From a checkpoint of a small mixture-of-experts model trained on Wikipedia.
Training: a variant of SOAP for the experts, 433M tokens, 3303 steps.
Below are experts of layer 4 (counted from 0) of a mixture-of-experts language model. Rows are named router (the router's row for the expert), up (a neuron's input weights, with its number) and show model dimensions 0-159. Each number is 500 + 50 x the weight over its row's rms, rounded and kept within 0 to 999. Numbers have three digits each.
Before each expert's rows: a language model's description of what the expert responds to. This comes from a sample of Wikipedia text that the model never trained on.

# expert 13
Description: Nationality adjectives, "the", and institution words in biographies, such as American, Russ-ian, University, national, football, Polit-ical.
router:507578534489548490568435466509529501482455436513435612495511511607497495469477405508550520486496463538439453581512503592476501500495475532527480498542445476572466501433528476534388533478480407629490519520436455476461603468538430503601440525507440614353497444539557518507554523418505516509544543441486480519464485537604523533567429498449498453472555463472384479468505529555500490492490540507489464566469544482575409551458539538384512504409598488453469494500515548552439516587500487
up0:455568438505547629568573472481586504473470505563509509450497490499536442498557432570412529505491487594509486592490583547551532543525489483584402465522492419601463544421539582460523556543493513573480557521535408588526532522513514541578503447521366425514504561433559480510584503544441576516568514526521500534530375528544459504484462513516447507480483519479509435509432469509512477450464525535425476594503527491430357552509451434487445497525555568462524485436515557539537458472477483
up1:550450438483470454581531479503547482484530466388522568411548442437528444482531515502476563384463528530462353580534504446417508480501430443455444460451448548515508525467475502503502459393447499562452484589464481486550582540513497431485365467487518485480599588427521577499574478489509554470495466544418530540599501598570508486547503448507484508503549506474514464551510493547532400473416548504477491503463492498566565489438572561528474500481458522491517533454422571524415461382496470
up2:440525458496522433440465549570543504481492560470388583561517445530513481483528523578466420468540523456487567543571554435460435546566480518420513481554565476481466482498476500535450538516582520526519460498493531455618515525525446529496427546526552553456436532431511489507516440542585460555535588483552447488424538585475559504530478583499491394488573509565447534549537608491541500536419564595563507564519504505493480561542496522614615519626487551506470554479407477550598514512515536
up3:471572483591490497621493492543450475609481486546552477579453489427425554447504593593482474465471560555492522509563496504512473514497513480505490507533441439571505453379534533530511463480534544589569562484481546501552483456443516513476465536479464505477386532569461524528505544513525515488456498495499478490635543567580568484639434421521465518545567471554479535441451485508467475632528496535529467525415498576609485479427447469439619508488584492433446473525455514563513464432493500
up4:463561446574494477521460543552537508441556478522459584457539587544534476458507488637536431548507515575504505459437483506426476530559427561446494526461579482523488516467535510506544488367503466595534534589514560481454511539524452498471572509611487504496590481577482527420496568538501635551549438402487413512551558390526488484523492542541613522554573619426506461526525570493549507528446507508461472488465486523532528461501557512503570513431437533467495540437474436480556563502525573
up5:475453476526519504453517494519486497607513479484451469475531580530447566435443566460462534527423491502570436508484494512605560508591568503619469455439448516485502641471438422543469472512447420532522528479458586462539454461560512602491543570527471506507483467465538528463477442406482489414489430462523492412490554500510492521513492540574475524540491466422470514359534488466405522549493518475559552557472445478462540488471370515507442512482410397511474590543591444527452513554488584
up6:628630501515490487528586486441528525522442417460494655594478509631538479439387475465532597511501572593525450420523413472521445465562475562556519558416559433477540450467488500511495494502476458399450440459573580454576490469468548471555527473474481466495480465542490498537432527505523426483533570502510479524553537423471516447546511518482457464484519529431480528560490562570494541449524540464489523522478520500557532593549560570539501518420521529521486575514533436405496517538552545
up7:493514458461589535443452448469433454514452473560462541513534475564460447480506448516410459517448539474546439534528580574489579462519576497454482553479529543519471456500514378588481473468477516548406534512537444481491429508590516479517535484470454513501508535558472452432372517484505518541590517505525400597465471452578496492418551462490625539514468542529399427435401556414546446510472537537581515579427500487358505530479433507406499465510509476553495485489477531470457593449513480
up8:467463502491491547409533547518552558555407482548452502501517499539486619520489455473432491449528503383385378568463548529543505518519551445491424489515507532477480495406455464541458566432459437560524455451497494542487518513554434515562461448508537491519435535588506475491556512491469302604503485497513457518570512487561444464554493441539433592514476528472429455474491519563539487420454509513460441508553545459554535485585407459453533581396551500453440479427506462527479449552523505
up9:443474493532528428549470523491555449493532532486455486430479379534491478428472450506460543562564487509477529413445421524377567451543498447417542432489522417561437540530466588496468483522496504528480483469547495430476511492470522478510415473480447444545438508475630481464515510592507520517542515555477485509438488535692484371503504576488555417476552477480474477495440511390454485567434404553474520518511603462493589509499493505498500496503489500543504613572524502438407518453451490
up10:500510599498530508484432557470420422478494561473546500485539457470422553504489422441565445450487550380544454404470518543542443472493405567474453573491464493434539491475513433542503540471523469425576375507448486526501511462490473521456573452530477547465584514478594421510421507494551473493498455439451448505565486530430535474474427548458397556434482490381552494465469509521447498468538542625575583449448444436490412502537521475537502464448495540438482460422449495588523499572559482
up11:504600585537506429599531476454388585570554499546391570512512441496455510427580518452488423595403526507552493531473487500488538476458487474587511477506457416455520496522495525523510514499477514556458473492608515515479525467516499518540508444530558446456478372464537477455475477498533547463443491490495552536577464597456523572499549497541501473471474475592449527457619544520495478451506564513431491491562469655472554458517510417418556478540527548479500550391489523377423497501448492
up12:478477433517506452509513529575587542441489414510465529441434518556526532486531397443501510487492470514459474484482467536501458497476470548505582525417545458432465568558384502535458600532467370548517544586428458459538564508538466545479492421527531549468460419519468526436452489475505473491462552421491488338538550419587408457514452562481571493562498543507478462502493542558513537495518574552603523505479491405463504561470616442478527519457413453579558472580461457536530429523509511
up13:533474495534519393485458420471508603528491549397514446498590486602493542518580430548504451528549438513445474469488552550515504504518563550507574629562540493524550532440538486487497526487512438500447517452455498449506530475544458479516435440517540420461527439495484554487521435552532481575591474495467598536473486440469561495567445527616565559480448500482403579426521545426548485574527522427461529477425525443604509477440503515400451481389464465486387461482464500473545569521474453
up14:474519590464416510552448485443443490615454482562465560572480505658523498562499469483478466535483535603495515559419518516529498466497467456489438589487591390531506566519513534515488568486462545528541504489548533493508512575474521554478454494482425484406482467525460547484458393450393434536521503455558398475549506472515485530449500564582458651552484522348460519471482547505498538555499418528461490513562552458600442541488429543494445521540497579513545470516579477495517496477502521
up15:499571471539566516502458453440616515505465442572448448503584542526515561351467474499434610483480475448506536552370545536494457448554481413497574568424520518512392540513502471520472569512415547466578498496506519564537562400517465469489551481481434413533448504466441492496441547412408458491512593490509445527563505547619640495484431548495487483495473521463531441550478469493485474530510474547552485455497553554570477466487500573568485451443472514469469460453470477528555519571443494
up16:537523499475567420500488502539519516515600490384474593473511531548425527502526528487380506453509491494563533521511499491503477413549535490466565505549511534508414477511490458484438583432567516684522426450476518505422504497409476405505575549551472587520512413552547537405539518493572504493588475537535591429502506522524509572480545482502526448484447553497464596444512449508495449462505551502539508482492611569541493527550434363483510483519631450484501498503456500499484555545442566
up17:464459507533472487548530597537592439515540542509563554443514524481562578478508508562543455536458528453553536528520486495482495487566474497536455522460533433491447445480532503586507573457490489463547486410485571535530577528508533561399502512534549466433487548483509502433524541526435662509505562562506580496488523539568574525627423453494490514508514538592469418547540560512420609470532507503488411451478546542492450542483428479438420531528451494535492488642495513465463619370503458
up18:472448515478511568499481422589567501414476424427568533549454567521530499457515415510444443542459577529471395484624486519579467439431496472496586503532388458428511491525447429595483444433451538564442497466473394429433548507514524544550520505450482436419514445594541475504382446516501528449485491567488490537581489540467529435478582493473532529500479501460423512481386431597537489475489527568520554461396527524453493448509485518464512512459486559443421536471502462469516504450464474
up19:592455458452496478520484479494399398600480523485463423510561536476514470499466465565524502516467470553469479491477425474449491531456484465517521463488471412442496485478542496513363479464479472443510520568475521497613441502567534530534523421481478542436492449464526497467542543510506521505536556499445507510406610612567504558537490507403443496471538609548461561433485559512549474530504472452595507463570483478499528587499462660478531607513579561532498386492560497493545484620479570
up20:497465544469597543518516503493414556391393447429480489413426478549481539487494421530441529435453516494480489511400406499513492526612614483477536509590542456528478559423574474592452476448423479537477595528561416468534492509410462442504484521473535572465517470576533515528455475525538552516473530443481543476495481493543538459496487492481539563485561455483389469444456509562460531509389499456440492475585441468485603496505526468575520473547491467481519419548582468462492581621490530
up21:491606548431515471382466558464466541527544527605430528558568453508541571504457577604497493528473521454510448431542535399516476498518473443459483466516488474506400535515466494449472445498495423441457531394425436453405481478536487467531419455456417550484502455509535474469500481524602481541515441458587520537490577580616442480522468455510501471473478486414507525480417464485540460486614554478501469493530484450577373484464394562525489556517572471543511583508494439484454539512428496
up22:519498515512533517503502572466473544509470509518444611504526490413432561495567511444474495489463451569614547471471576563438431511612537501478478517474469429438435474511422521509475454626421479505481379545362515483518518526542445421487500553471541527440577489491502469514516609458537615548487563511486584510446417552496496444479517550534525480460447448455399525531546476449518478512439517474425516490548501519520403562599492434544458535434476499406458506393550461495510484443487544
up23:463434592599509474463495520447583451513430494489435484549509478419473454462536509432511477470543428356534452476534445627471460550531496525451434542449530490520490500509521488423469490484536483522503556488571577519470394485513480518560498465532553587567507438574447396578451417439545485544499505424550488586455528546534530560394528503613530418417519507549493516450504478531469489567545431472393489470570477487486514433500479544509375518527526499476541494604516498490545428526436497
up24:470509500654459594397531493509461469502543485535546459459488460463531468436604451471548607549494483383521495468494468465564536516516506495586463494490471512533427502511527505508545499497530594477557559475520453557463454560492463475578484469420525503581474534389450539486531481507446566607443461478547471472507537505520490511482388535469533532580520471434507428485576495476527504518426432403540422559479531528419509534401500440448554530497593514519520540477405628593524566451509524
up25:487495557432545512485580495516449582508553426486521484533480490526489490468477601438566535511480496520605564484570522458623431469484537536550549428533535587483497476486595504445512512533515586450445495438448407452537633574533518438532530593516505475412522475513453560489479471502499443534465595432438513471496512494458478561395485581484373466502509512507533488543530524485465376536598499499512431475544539481528535507444574595541623493508525525455456425533457528587514539509488548
up26:464554493478576448515547492486576467532456587511558433414588501485483476440507440609525479597449479430355494601522525471455491517572509424441537568577549503539505512451565495536440570437453493493497562401406473528475435485427498493505393574540494579485594452505552512430545478535498514520523610458442569400499516464461514539520518471539466479483507546481499443529532471605505514464526514476485516547502484462470542474434533482524554485556589488445447499506572529474428545360474499
up27:527520570578558487523516653663525544532495444539586501462557464513506577442438453549533507537563477512542439451432519631528452511443485567477419497430461560456593572512556496485514522575411472442582520465463500462556577456528392514564477475448498427433593488479535483516574490488566475481510500511487529512526643450573515473481521513569520496485475546478575545525514530436533533451559468476435490522540526467611555493493541500437543475489478513435533461558482459506483527437547518
up28:482479480545508386541554501487467487401532543498415508474512494478511498472445471470504534384453490626414501529603408463519455535466517434498536526492447572498464553436467540517436455635474445582437512476517475507446496521517397569492480552426449620531559446496523545510554516446439541636554468486502517479559569550518434518557567465548571554522569494530493567582509506456523464515548552572508483455472458478565526543457508486472464590448497457423518475548510526588508479521516380
up29:447486505523442552473471569423450427604547574596613437464582543553449398498484409484471504498540471536500518522410478480461449457566524458665579529454634512528458514460500524528484471463510585584554435520510495542488468440543493427516500452528573601537475553544432492521474447455407479531495488479523502468470487526431591463478529527505456475477548516525492487461466465594588495391515522546497460509463575429522485568464549487519557537478431493522558513502547597472584491479506489
up30:432501567440549364482450520486454526427523483509410519401506442435547475489497464485509499572498444441531511566484468486466492581515485508565480496572440460581561593442596458510491517490584531557512533446492440546465466442521503525496533513519542497454539435594500499589547458470533497464473559405535501533554480468539420517475567628460572426380465524497443507372578518602508477457498595549459485526409506476532455543472496512437481517520526441556433502452518527582549527482531585
up31:474458497519551470561419399495463478526477523533466571470441625464463487486512517473450548507566538516479467579444489499422495482417587570584469516437530495616539490531482484529476507504588497477373481452497579392496424545495440560493558537501548520378491528498501486536477496469551531560469592458568522529513484418568483577516541481530566463491479559407497528399363511478499509552483501465532407598481519504529478492483433536496487526540497515606428625460493508456465500549524430